Experts of a small language model: 32 experts in each of 9 layers, 64 squared ReLU neurons an expert.
Below are experts of layer 6 (counted from 0) of a mixture-of-experts language model. Rows are named router (the router's row for the expert), up (a neuron's input weights, with its number), down (a neuron's output weights, with its number) and show model dimensions 0-127. Each number is 128 + 32 x the weight over its row's rms, rounded and kept within 0 to 255. Numbers have three digits each.
After each expert's rows: "mostly gets" lists some tokens that are sent to it at least half of the time. This comes from a sample of Wikipedia text that the model never trained on.

# expert 9
router:098144149098162127109121081058127129039118153113089154174138046139143145109121114157097052147118166176126167101158077119134116092177111108103065146091151124198138153151103121158098153108113158135133104105113137205068117096116076103129142146105169155144108201098142177105127079131144147116126191158110131079142116138088112130143059113103129113177178116163139142134164104125093106151129
up13:171199128067142130174109220062177149179120172132137171160126141130209148150145085070105129146123126091103137137135123160160121116118123190104152107129144131115108113093128100139149140107146070149141132148149134128178144110109168135091147158095146099135142135127181112145186177171114108141095141111113149119098095145133147083136156076064133158149160205111179117174218161143156119158129
down13:095193129118130124117111066059144092146135112108167125141142156164115161126131147132110147092122118085118034140112119155122160124157160158170130125124067138129093127104107077099221135153128135135106092063057107083167120188139164137178138120162104114098103138121169090077115157114048156167061173093126116144163176134110090107150094103114115133175133137118074149168125168130125081129137
up14:108118143109088120134088133041085124050149113152117200109091123100169108099139070102169117152149153142123126142163092175102107105121132124179096122110170096147127157135223185176169169117157081148112065116177157146109165110170167146116095143121138141158142151134145129140157098186085118104101136134127188095121061134099135121161122187109094170150129106147094124119120080093072088114141
down14:083085102103129099113130097068124073125185106168125175109151060115105199183137106137120124159186102110103127149127093148139130143066153112168089170131073115152095166082172176075194215103181122125099102154146094157107123093126137199131137161131115083167117114101113158081119121126155138094149114104109163106106134146122147095152137111123119184104131106141147118095115157175075101072148
up15:115184146127131094121086113166112124138152112081110104121094068057137163129137086137159067184153116179139148053168114118089093143070128094109116100078157099185157124142119152136164185180127168096134186175090166202126116135156125110102083102134146096142119166146075171134132120141132109119153162191127161068109119177113121167114151138087136183153151086147182130115142111116139122157176
down15:134109062106056083170155165115138149172131098132110144163142193145129086155140131131164100125125150084101068145051143152153119164139103134192111163089144094068124147135140149104104115121113130169108187096158101074132173152075167137163182159118165188095154143156104066110170177117168153151144090136084098183140107095128112091125113106133125125115119199150110104124162145152165104075155
mostly gets: " The", " their", " New", "The", " its", " German"

# expert 6
router:115100075156134176113150089103077108137091114143148089195219064175177156132081153133138125127137139141145176099126092126150141086093124171124111145141096103096113189189122062123085161132155059145127197122142122092132183156139114119173108134096141186084114147137099121195147148161127156169144120107098073118098174118141136143121109151150114158138122187076139176125152149121097182106132
up0:122084158133151139103110068064123113136115104130166100113189116100123043140074080056137135143163151084098165134162097207125122144102105112108091088104126158141104127152134076134064105105106084078118179155095142145111132134150145095176146143066198173117097188091152134190134178139137109137119096162115099106092136115107128135127167177108144154097127144154089124071166114168156156108134
down0:178066176145186102135052170121163126123151148102111093082118126103069125122097162081115140105111137182145186168149085118156124090108103091121116146106107088130185097104181135135189125100107109136101165130089144157097146091118175130096111106167161120155131124189192200141086088100134101069115117105106095133159179149162150161096101118115117096118140076171118147156083126166098176148160
up1:063113056106095217130137134165110147111111074102146127177148132101198153125090155167164118058132078122211132132121139180066199186138129070124110069104129098125123139168077131122114130123128101131133148084115119065129187124120164157123104109094164137099121144126161093115140142151116114157141083142101125089103117101079142133058092102149094151132124158161095162131170146099128132115159
down1:208123201160164184149152157144038154127101120072047125185055116128142163145120078149088149143161097112136137161104113095129076093173080127107092149124177111102105145057081101129081114160117098173107112156114126143104120136137103160136089066102127142101117143155097122136141153159157157138167154138133088086141183092116134132131115090150085128126164144104107088154160147129112143101070
up2:119123166157123119144199083102101183131123145095139126165136094106109083172090087135199130156152139150130166178110136118118143128104148138084130102163084192131148123190092113065157092124113152084124111127091097092118185209111192153137113105131148171103053117097139111173122174180132170161147089128149099120095133094081110180133104155128123093107119120177093150180154103076175142160116
down2:174104161111176123116173140142134155083131166115137107095058105146105150169121083119144100107130140151132128160225131140137138109143200141127104108154125165116215122119190106069132148096160155168173122124132181192126099095142096112064108154093116079071144119141165141115165131151126117153153151078107125155139170088166088153160134156149107125144130228120145158124175072144151168140124
mostly gets: " has", " have", " been", " used", " made", " had"

# expert 25
router:117112122126138096170148162118095081112114124105092047177139166148109169125127150087102136102135093140135132202113161112183118141091142117060106111110152133155125187093114144180143160143120109070127112070097122110106081131071130119163111117199069138123180074093074114115083124113164144147085084144115124107124140052119124155111140111122121144195111170073054121079115097123112152133181
up0:148065135146099090197118086124156116130088116086103170146114183140142129136148106070161160118111154128146130048133079175126146115095078150074146123146124121128120167097207100153149116136080086074096160036124121092091147058122132097124151094125110161110142115098114101109116086073143161137117077152133147086114105186109152120071163160092131103152102155116125145098161156091107093180163
down0:123118109063136122076147158123136039160132156120182141135126161096105061210092119122157140077137127156193152144113128118150136135142189137119114078100183158131175084126100135108152147116104101179161123151098157135165129153098078153138193119177088137101167152109127114130136117154142123126118190154112118132043143070163089118131134086109141146059164183110137167116134157170191128147130
up1:139180130135151097174106143177111107163181105131145148160087179099118075081108070091057141094112102131149105155166141161048142152117143099105091049123120167134124154182157130162124142158113088149127150120071115053128189134141126105185129159137100171096129061103086110112086105145117097199169116084118168048091165101156152133135110105100146127108130136140132119132123168144126129148134
down1:097072062166165180163127154121157134115125058147135101101109096129142191130119092166131150171129120141165105089145094126158139190130151114143150118104190178106171160137156142080050188073145086086163132129131151142104220075137107091133174117151120184110097130173141134071102086135169092150123163111156122117116134108153164114114170117121094149074117082169152117143132107173117098121140
up2:137062138127115143107133174119073133137179098107107160135157130092085110121061095109148123085144089139089136072108187144176132088119127178153126136109171157156126138142148046105128134117110060135179123039059098072110127158140083114128063154182133134092172115121124094161068159152099086129152153178147103116067126111067142131108148103092120145148171171113091119133122116108135107142113
down2:110110211208187131118116095051167073149173183099154187117142163108146131111146121090067164140129180110131129146144110125125080145141120084103136137093156121116094131133089120088115121149142140134118097183136165080115129094159141185156149137057096105092185116083143127074102156136172127096141165078195089143152188120114137138154142122123130108167098135140084140198098123126105163135148
mostly gets: "---|---|---|---|", " However", " said", " =", "|---|---|", " Mc"

# expert 16
router:123119141120130154125122099142093102160167148137157127101060070128120139132129130091173114137147132133155174119121243090099130138135097127110143163062130156132176129136179075139139137047101118078147146154093123111177096124126123161093116154163129093156188123096068104134122085144143102178090149110159159101160167187152167037096163072146146114161152130126115139148131142124080197098109
up0:108091120104167118094127140115141158147123079138109149087088120115166138141139168037151086106203086073151100139137142092067117140125205057100185081137174114119101113165176184089124098107111084093113140104154152153144088107154099115134097171162148127163123151125081108169110120162100148166122140099153150102122096136115159108136156092103112158091188079124148163150144143177073134127053
down0:146070148152187132132147106104078067058145116084066107081065105125120096085145133141153147128133155074074141137151141081148161182114117122148084178180104088096080124190089137070113092136156143144138104139151104080121128103181097147159126141150085099104173164098143130167178096133166114126172104134096105171178145147120112105111097157139126124182153095114132157163134157136175192088106
up1:103135102180123071147131104132085168120098089113126123116045177143179155146134219109192095181122124123118132095132147087138121125134147170128147111082165117169152141106086159134172146101075161110149129180107056150135114129164151121099090117115113147130178115086132108116076190096151116138139123169137167132111131189127118123150122069156170132097094185126128140162050145065137173097085
down1:101179154140160139105161105096161109103105117113111094157127127141149131146136100100139124131167091190201105124111105151134168113179136142114102103101112155133097173134147032153141133136128139106132172087146106144152135078130117062063123118176138128132077067100161167144163142128105119083139189086104147121142179081199061129146133133097144090075147107010157105112131119114158107124102
up2:134101168095130122151161120149118175204136112190139171140156117104093160153139143144150110102072146156143139079082179067082120118107135146161177115119119125128113143112203154100153163124156138137147137153086116092139170096178139144103086153184108110180119144136117089111187120051163152129128141154164075089087189161087088134116145151121106184084129108138127061169129189178137159088127
down2:101088071145180095138082177160075096169127100078166121135140115198116119109161130153107141142137149100096140122164076079112078173077144095120150102147108135081148124118052157158160151082133116120185127162108140125113121124122147171115113218080101155099127154078120133137121117112079103091149085091134160156144118159172131160091115072146107087092072111116119143105103053106186124099160
mostly gets: " ", " Born", " Saint", " New", " Port", " At"

# expert 26
router:189078208131133139130126115164176100164160130139135122089148114131162056120154182216150152182126129118101090134075126168141040175144130134151165092124121060126173158119113088148141119074157134125153063074140178164140180133147132111163151139118147160141088110162137101184158110089068112143149123126146119162097126116129116117183104100098106130092140159138140145096134146133061100128091
up0:126114248158146109159092059120130151142178073136107146146117127147182116115091140153112152162139112116109072145112127169141077107120091123126112127187137069121083147152157152160168073083115082136122085162092141127101144170147107113151139152132119146117055063137138081137141166080119107127181110172104083148052160131134116131131115110122115147152155169163191120121072184112149157164139
down0:139131110160088146123106152115179114138129150142137138144128118132065145184148136138100136138094095136190141179118133162124124104102174089090069179161166146199145073172108141111184122156239127074139151182152188135129086118157122088097154085112154067117110137215165089114190112142160113129098156111089160150148136078135119105167113145118103130125114185144149072122118156113135149148132
up1:156131182173134084137133127133177161166146095138180146104058108118129100101173183126122102097105091126137136121097144172099095088150157127132131097155141056093194135198104103171100067107137143130143105162091093117147104137128175152077104122121100148108077102147136102167146146141115150096147051124126126142081132134086101198142119100077182156119114110139085183100140116175125100109035
down1:215152104163127125079110169157171085128129192122098143111124132057130169090115133062124182143172111157144105106103183079101142146113050138138120155101123084134119081112107127109151143077153149118155185102134140116112091114104126128061062133175132103144157178132157092218119174133117157095132066104165143116115109117127105145159188137101123088102116155131064132130142124122161144169104
up2:146099189079159095169125152173091191180133159145145050099145155165109101158141142114084203109107159175135132121144155096126121170169140095175155108088124147138094128125153148135157146164125163173126174140133143126159168099152131171124124096086196160143072125116066067150087125187126138128139098156048058115107134120133138135162100164115139138149172116105219111111131155136132135144139
down2:133113102110200066131067217156158132185137097088153090185080097121130115124106111119144121147134118106150160101101121125186178153134171191132107102144149108136118174144051070118143072084133122159148152141089116127118166129062090166177110109117133131176133135124150127114184150113107167131110154105085170156136145141155157176134169135059073129098078117169134133138170125124139107186139
mostly gets: "In", "ru", "fin", "lu", "ri", "tri"

# expert 31
router:100112129100082166128115109134142147124125172077102155125125176143082131119129102095170202139136146166088107134105142072117121134138110078086140145089133137070062111163125143143082137094133102124093090096140071116097135097124137122127121097111133115100174093078123114133132143139109161134132205097247156079156153158134183091134114187132072109143142118075155091107168146139212138124184
up0:109149143144136102160104208093087133144124107086093157111142131190152134147152093129141128131086153115106119126072074032092133116140106103124094134127124141153108136126146112188196054137094096159107123165183172063138124136166155145107064164092122078155105103166108123069097108149149137117178175127137157093125160150094117118068109193127095121193182124113144146159100145108124176146121
down0:149082157151183140148148091171088078147146127162194126102106129157155104082133097176131100111149146104127191093110132014144148139058060160150071094171106087124211123152122156132118071135089123162132117211163161118123129102109115131140137105075129156130128172180120154069117080110103121130107154097140091104158138152105119129129147136119109123104143127100116147091127081183138101127090
up1:090131150111109126110058099081076114096113103130099122073165144130150101080105129113136140141128146121131065132112142100087145101159213085136156097159068108102094089140137105125206099107131045154119082121135143134115129081195124116099093156097118146131141131070107112158170065106084119137186158098185173105176091160081149110117103159169122180137133118155105119090176144071131122149140
down1:108141130123140163106149118137164143087064118124094145173111157169141101106163148150147074150137146181130121149121170139082141145138152182121133107175151152135116076155080121116150119135140119147153145125168074130122167085108148117093117104091118152180169117096101113184120055108128139152124149090108163186194164147048155110147093129100032196154166137151112112180143137096137222151153
up2:151116138152158136168060053106126157129096168130117144071096185105157120124119069110114101206118123143142097137129120123086144105160129106071127078068088115093118133134197121128115158138181093132189144150151094144087158163109137170146117137141135131173123122117155109137097135150107177117160180067123131044124152144109170150129143194107168098214165089141076131107131103117140075124158
down2:153104142092144098059175153154116199151120174158116117126119119120159101187125135159087136116156187131141185162152153139155151150156141150144065148091141163023147084139081160105130124095134146140143125135098090145105156154184121152183100134158119131136118144144135145172122134124151151174125171093135098132173113171196140167142191161121142073168106133164071189091077102156104135153080
mostly gets: "After", "On", " until", " On", "iya", " most"

# expert 8
router:146115093157142075112104119085109095138099118216148113180093154085083113172113097086156111155171136138101104119121133137118147105082154139150183135195114098110141074137121079166117148138119096106126104131157091149160077162101127102126134082160166050138138140149144056113066142155073062164163166117139122129178128156110151128174144131112119130102172170115062164191140148089168104113170
up0:176138133138095121120125147144146121102136096157141171139090059167138106132093144124103128182060172034108149146074104176112142089083135101136175122128151148199103120126106139139144105147154172047175095097092134125198127113139141145132145087162180108110090133174123087112109113106084175088154166160145084103188159110082139136091110103171144149127164154100130144167142098161178087159100
down0:121121143130144120165156122109148014118104137131149114137155191165166184138128151134119134130175089159097144161118111115140066178084098145095085133095193168200178138163130148126136106134131160127115163181130112104140154126129124164162099156170103111150182168088171165140082086131125108157156134159113167107074157132073114104151081103174081079044110163118129147136128121172112127179147
up1:137113079110092112158088123054133193162136108135137115136139132128096135142137091136170102203178083135128114159112171168166074127113138176121109106127116145139122091181132056160199125157145091206088107099196127063158116126132103079171110121090130091128181112139126105164063120136148104121198136157103113114160120169108120172159104125094114153148180120085171148129094117101173145139106
down1:174132121169114122115086119166111081121131142104111124176083098075147150060210161154116144110146082137130124114086153104097163128147177053131111134136206134148129126129142126111103135146146138194088123154104074136122128124142123121138153181095164119127163123147084195203185183206105092137170076160128103139133083172086145140132110090167151166154122075165102132098170107149127140106135
up2:089074108143156133151119196110097109117099026187093167142216063099099111157095162123145138164154151151094093124148153118094078123142142106140148142109092106076133076169148112158216103117093079099105182105158183131140081094140162151133117136113134077115118130115184042143118151104120121114131134110153117146136095111160115115130101180076090161129161147128147123157155123098151119109146
down2:105066107092121102122143133140170119125116169141116137151102147177107133164098144137189185096139143044131100110150142156093084150146085141141149152139133153108148121182099127125132104059169128163166129109161139130118110128160108122147146147164086193124077079215159089083145119187152168112123207086158130133162176166197081093091128091145137067143135111072121105127108132131157142095086
mostly gets: " George", " John", " James", " David", " him", " Michael"

# expert 5
router:110210179075107136112211130114111193092108100169144175121161148106155170119099086118167093129100073094115151131070124135197137102099093115178122130179118108101118161139136102084118154159114078142183138115078114086163102110092109137199133121109140101152101132180106085116085174164181133122138088153073139170128107112108144121162139121155160093094099091076139134109099114171100144165106
up0:180143161192105138124131133181150116104146060140130175160130188110128147112129116135132067122121131108141100064092117139112146130141136180119099041095160148153091110132121100111117111133075101118117154097134141113104101170151132115098189119060144111111034110142167137111097102128150100083088088189128151164090085086074115088115112199153125138139129068068155154142104117120096181089142
down0:086137138127193113102067138108067176132125134128194141141145132117168135135128135111174085135128151125143173147096124065150095162125142135102128078157121161113101152139155148037107163079198149190163119142118126129067122113129150188174111123073167176123118098164120143099144157098094060147139112121113146103200111163117144165161145154165119207151096149137138133124098102179123163180091
up1:109154110145145166076149163111117167154108063181144119103180158113131093171118151141149138148089098117144142122098163141106124132194189138129154118075086106142079151121152117140129118209173127094186079084096095112121101127130131130129110211120168174148087130157133098103076180143128105127153145135057161133153114133138068114109129154128130133110141124085176056166176136124053173087090
down1:099149134130135061168135159096175164076113133115132116097098134138124144133160163158196131146120148126140116159147144183082161178140121171154132137216135180106121119131135150148141079162154172107109116142122181117056131127155169066166163150178090128105089061152136155144132108137222134124050152064129157071106088065124161145126120101165174111074119134122127126136126115099152117139132
up2:124111137090124081132123092120155186054120089123120116080219132101151071093081145188122161142114105103166075151081116126144142096134143166092091137138180082107099176093151133168149086198126114110174106184108133049151127124134118121150109148067160096129167088164117101121165171130139129127135094132039095071124129109147073165118155145117116121135115073112138127120133178122119089128132
down2:132140062171063097100098082093112087089109177091099081097135134109070189137193126059172106124133137091153143162130164095162121148073138136102192115112121088173185179110132171119141136086101145154138085103091127084108117159114123040151168143104101103164151107167098140113139123098099102130147104166198163132126154156174114102134125095104133138133150107100097107074116098132088156111161
mostly gets: " ==", "ć", "ville", "í", "ñ", "č"

# expert 29
router:118116104153116096116145111155116151085115135107079140157130133081126116150087111187144010169136135171126144155129110069137111151151101168086120091139142140149126155169076140109184078174153161156142150162093128165082145087148078066155112109131133125147166086111108154153127111138181099101125162191139134056162130159145103167147113159118125151155088069125173128086081205146137124183150
up0:112139135124149071131105195129110188145121087070129157089087100123097066117103080131082112187126126114111126131087105158092116139192074113120093090059111125160074156138157145137146127155162140181161086165097091155144149150149107143124157106083062094136131181063157185121160140135124077127118147115112098161068131095120075163076127173120182155091093142132157108141148129099087128167144
down0:143151109078155159091131121123162109169077151134074106190112078134116124159057097199157142136151129159111122163097130129085112086111134135078149110115146164075088157136133111122135167126137133117066154092137100087161045109137101145127086085087147149125078134134151158108089114132219113101104148100138158072090124128074102130128135124130100156160170049136144147140151202153146117161188
up1:147183110079100064139156124095126178130137144118109156105104096116132135149155111104105130181182136125095130130081189123160122158141137114099109116172160129109150106119102063125142094105120137088189104130147165115090155122199145110141066095127122116220119156098147161160110092144150155119124144134179094149069118090112194118143168114124149135186057122139114146094035137110094048099128
down1:148141126111147140166077151107143138151173151156159098114143180117093093092105137056140222106112107119186130043093107081134108126116102147102120117200108093155082160109148136136097149142127152092181103143202077108108152102153131109089145101151092174116093102116160117125167073159097068165060120136103139140111149174094124149157146128125164118089096158163201126132142110178137165104123
up2:073154087099142077136153085131144214162115044152128105155149106140105120130068090153109083182125083149092128180159139099085138139148096111153139111111128079121146131117176157107155112153143150141060153141051156175112162126132111080183079123115127099140167165090131158126097150132091060097103124160099148034119109111139124169111144154105106136143119098134165132178083163123170144098136
down2:173144108132124154156149065141182177102089144133131086098195123143143091123138086141103150156191183142173128103146142098132152101083099087113119123105195100077121095120066113131198131155159156114140131074111141105098168174103066130187132114105130105160172086194165142177187090120139144088124158135147107143111126133144160129119176186160102133126138080063124110137077111126125187122115
mostly gets: " its", " their", " British", " his", " American", " first"

# expert 11
router:127156090127127167146149109128134119164134138178145096087133137115081111075117116136131157172180077082157094182130174178127096150093140127151113094142091199133130084130125127143114141070138122146116098051178099102084132187150118146128120104163121064112172170207197132056143150102149078175132145129137134162138159146189120090159139080142126098159109164104157119158134056097147143097108
up0:088128130085128122177133136176136123145138083158118097147106158094125120059135097181178162158124093127125136174095133116058096144140109142137115111136062148108091098153166138137074090165131211095178123095096121127129151160193130167133156131167120127133088158145117123085127129155126114118073075113091125117161193118122144059122153083136144199148128205123111074145076135053146125125168
down0:089120118134154160133191189125097145113134193132137103127110189111056132132131156148131149172111129182120163154115126130142079170146092146162100171070093130121162134168120084082132122098130088173185142172075106140125168051134136093137124120115108100172155134150205080073144131075146170165120137107120093118123138146109122100159120174179131182112214137162116090106084131103108112177130
up1:110123145189151142139141156085111146139139113150166132121151089119113136128121089111146169160201097125160091223076133137125120117083136119133119086135112098149122136129078086193134154107109067103128119067087113223141175177134122162162087141130195154029103141159109123060146125141120080120138092125147112139103137152168086129151094154125103082137106192161100130152078131143138134154102
down1:152164113150195087113132135108150134147203132088151130157106144098115113132158148097084114141137121092141102241079157174174220137203142094104116186091109137139111155116088117107145176123099148110142148106153134124135172146085113080119097125158155123126151108114145111033097161145121185130108123083140158152107172097124128120171135118125070074138167136081183140113083100113120147125110
up2:137094115072073200193121093128179090135108064137140129161103123105100117125149200092158139142128138119170119099079142135102153164112154151128132038150098128081111122122157160100138112119101098126123099080169149079119199138171111129116154175102116061138138153125190142110141117068061134170096137103093124164118116127154191110145091072086160127143140167098132123152167092114193127141120
down2:135161197147154080092162082116134207075127103132121135165186179125066110134137191179140125082144141165126089173094095110126131079165077143126116122115094111097152150126109133114096116134105119150151057109081173066163115137107161128171171099182171088111081064102132117094099095067108115118084175164145126135128124193111118167175104138081105111114143108137112096124104150117129168126134
mostly gets: " film", " season", " area", " game", " year", " event"

# expert 19
router:097149135091146115191166177096142082136139104181117120103109137107101094123195174123107135138139092143158096158083161156145111158084114216123130163159062103114147109142076102065153122123099079106154053146144162128110158106131183160171090111156084088159166142096161151076158073122156132100128155066123122167136173138129111106143102041143132096115151121164115082108112152133143123096089
up0:115054152122118091157123163164069176149116111098092169116151065107102164164153130096099108131091151125112122131140075137145089119171150117142161120141064107140138133086088066108185122153166065095103067098130124140158120170167125188127151101158108115130122078188129135095148074101156155126152147102150084097123134152060091088142126160158137198164126173119119077168104141138144126102053
down0:118104137133150136123096113192126101116160144147147140134085127133158138085105095124139116117164155104104161126112105177123211132109118081076133081120217162160146097111110176185113129069110107101042137149144089095072112117163128096183159101085167161089174128138120150114132052193096137122117089074108167121099074128115149138087118148169140120061116127189084105143114097159130110119121
up1:108095103127156124183180127125160159148165069109150147127121101160134149159117151101129120099067093089099144187123111106088165156156146171154160128094115092136103168128069090140129139154119111127185126143094112147118196125070146154100079143124106123169136097102164130084172105084159168095090140081084098064091132141116179143159139196134079194128157156153114088124154169153198064114111
down1:173106146179154134105105100168097122090104108120114134133108108117184134129158089122075108116116117113124131197127142069200144106111115122101115127162200137255123070151162119135120116131119093157171157095111124148074140124140126065116097129131150147160136115145110110150071111121154092120098075172141169075136191208097160179152126136112096117157158104171125164105131121119151187159103
up2:094122136090135093160154168092096188135143094138170125054110091106159191127104101104137122200158073155149108203175130124147120160131206137152138141163095061102115100198127093138170130123128114150119071131139142126160146132140187107131035161076113096175139138117132115137136098151115109120133194109119127194123091167101162187140133135141129148136136119150115111079119122059106103135142
down2:212113155136084180082111162120169086113134145163132121126165100132128127066151100035085138137140130134134135112103129062127152152084149044149130144079142175146136161162174124115136131140105108140173169106130154133097128108120087099131107074097122092163100179086155101123121074157091129123120197100111125091083130099086143154146093108159079153063172139134149126071148095167117180131163
mostly gets: " film", " game", " team", " album", " music", " song"

# expert 18
router:097124114113154149083139184096074153083092134120167109057145128129126108081112170165123107104095066124140194128145133102089120103135112081161091065143136122129193163074137138148162091097147171154111128102119135163160116124128190114070165133166075058117117193098067180126158127124130107153077101098134135156120174079177096145137134101111092098119163119179082104129110108107123097116075
up13:061135160103154184159144146062123099121173143126129126104132125178090102078105158119126063111119055181121165132126088119122139118161161138170050109136180126086093108199147172157163141176119170102132090126120124104146143141135170172071134110109151109093141193104074153138180118164111197079121119110139125146149057132104186087125118107110110109127189110172154137116142135151144117120098
down13:160083170173169144137115112130125117107176174121175121121192127147101093087147095045069141159119126139102097141119072180083107143112069138137169129110085167153145136147128180069147137093109159115135163179106097089132166128113150156121173146178119119120111074172156119149148136182167139255101127128088114145168134100079162121142108178139141111117115106099116141114077170127137118123122
up14:087108095185190115039098113156119182107144096175124113073082150115123140181097090174164110108142104103157155142124108132146130125142097151090128048120166092146141079144071158205176131139144192087057154152090113185123143120150140124076112151152077084146133151130109127120106114109140087112090120157144064141099115161124106120167150103135096133127158170164132063109127141084115133101127
down14:156067150234137099139159147070070131128134128141176116177137155110148135116136123077135146128161157115085200138116171078141101146187125056154112124129139125089151159125118149053102060159133125140126157143104194171185140074156082123125137151216141103104146130148155114154149091192169118118128154089101154107112131115099068121159142141150141094160136133135092145141123115119101093160153
up15:121149112132143148099100114131060124157096119121172120121098106186133114103121137146103102140113102179121184074184139150129118098158146089165068095162148145143127110127117121128165102094126172086056117103120063193087085166132115159067136135085111129147047137109092107177129114133072105166096093167111119146004112149110127122177180114120097117116132153144136108134117142086110097186123
down15:133134105156113065160140150108175114092117083041099140137078116192048125145096066162124122120158121118139098075094126116159115124111163182164195146130115140116129134130109125063177115127131138132138090140175112103166167186130139144140119145060144123112172076142138109088108176155125151141129091111113147146161127126151088177076125151114077107146133108138119148198170188175113142076065
mostly gets: " po", " Po", " Pro", " Comp", " =", " Con"

# expert 28
router:185187105149165126113135141167099195098132122100117134108129139182144149169154087072155120132126157142161186148109082095145061157148061172152177157139130115149138133153167141106127133143192142103191110162139091179213144089093104111108076151115124204101204131087095101143087126144187143107124122086109108144110114090107152106156155075136152143134136174090124169108097134145149116133111
up0:102142122127136132169106116159046192154068048131106127162183112152138144121122150049130156209111080136174179143072150141124083130204186118117175137132147152108143149109185118176126153089147101111100113126123091117175087154126141107129123126102110175123120143140103110187117154109122147154142057096080140113137122162158187153118165059145154157139131136132133131127180145153153137078124
down0:173157143048099122129105170173148159149091140141114120143129184111118146128099066126145085122089128186128143130104087158177153081181135120136035149100136142108144093124111138128132099134201133162147127165041090157118074202127174165130160122148079117154102158110097139111136150157163182158117097107129142189151181091120148167170122144104115079136140135133110155093055119120114172141114
up1:124157093099135149116235131101107197149137093119168139119145141140101117168186093121125134125076182163141143138175125119116200199154085160173188097120143175128135125115186057137107071134162164130115159138126073150162178156178156082164089161107144117159070129098103107130136123171119141159160114135133111107106082080107148090119149142092139186088106140088143155133120142164145124155114
down1:108095115116114213092136090079117127142099098061134115167100141043114153176113109127091152156161145187125059146091109135147080090169119104119128149154088103130059108145163109121144126093156111124133156191101132087141094154098141102091119174163137097171076108128163128108136142122173115198154141092080149134107126096122184112129174170153141099121085195061134180139138154105135095123119
up2:151203118130156095169181121109156171146100161131152089161142087116056106169138092097148130178159089095176084122124143169087140152141118125124141129090160111115117156104157158110158135145144089123098093176095064183148158153188116073147120105108116202091068119134104051108139086127162139169118106156132130115119174135151183149129137130124142127112161109078143148055132075130114055165128
down2:127125142118158119098148176090139131169187142168158123140127140074136105127105102117088031100099084139097136115121147126121127083102101093118138152189125086135149142073200138127135120179100084126163125127089138096111165149155070171110154104063178134144112146105137156117162020137111116105050067165173135143106098142083150122116139131141134152161109112187198076109119152139130117104138
mostly gets: " was", " has", " are", " had", " have", " been"

# expert 0
router:100133139086144174072113153158201139142134128126171114157189118122116144150146133122110092110159093158048165164113104147160123178067116128096072147141137161110148166098146116179110121142134122132168200132116156158085094115192162156195163115084151192101126129173116117104144088155164078131144183169173099123113118167117108121088144182098114180118129115161136127084122173139142066162175
up0:076168092094160157117103147124111160116113117133117119114142197148136152092105098106094116110108102141111107108151094178167115139139145150137107162154185135091133173044170165206156137097080066074166177051124117166123157078155193105101156171119114172042133119100148155126140096179113126114144119188134154101103137191134110151137142134116151153139111133133091130075123185085139114142156
down0:118085113104097149129143115176150118111140118139070063109120124120191208122078116075144142123126078169111138097142090096159114149179129064110165119092180132166126135093136163125105146149052133100108149108097151123136101070146148148101104118109111121120082169090158194142100097134138179139122091165183171117113185148187096121063190109119118123137126047122154145110104162110071127116098
up1:078120097136147094158147116168091127132111058139150165132141103074117127090151122137113085081126101115086116165118124149135102084088121123099143122122110108140129068091164122130182099169080117126132125109147143103135157117165129164131094133095122063157112121111125127083134146107126083076214120199173110110108086148113090132070036152125136181107085075209161161095079099143149137109192
down1:158140142156114117128154130103139070107123128144090151177114163105141097158080141075098178111077183073122096145101139121127102133141095132140164169090166138060061117158129147151138113079124155174121191109128094094128153200041105135141168154100158214103141087120134086114117146056113164100102117069103105084128136131155125080144128159126099095131111161071096087156118136155118154083138
up2:131132097155128129131172113096090135153149132128146139091143112140151130143105088131099097101166100119063107149100095150090131175138089164118106164152152151135135155132181134147118058166108120140150126092140161123089101138181135146200081194101086133190109100086124106143138089153157121126181125126110077161101077177087084104127182152112116192163115116180135153063096112101098031175181
down2:151088110138099146103107067029113133154126153110160139139148117094166060134192100175154124087121099126108098076117137056070097091101108162140099111079143070098154092114100079133142113158081167096155146107126077068177176145119104113125143161183120099122137146148089085110143076086132118147050130155125130113167094130104169140125145088096120127104110092115108101084110122165143112072121
mostly gets: " second", " large", " new", " third", " small", " young"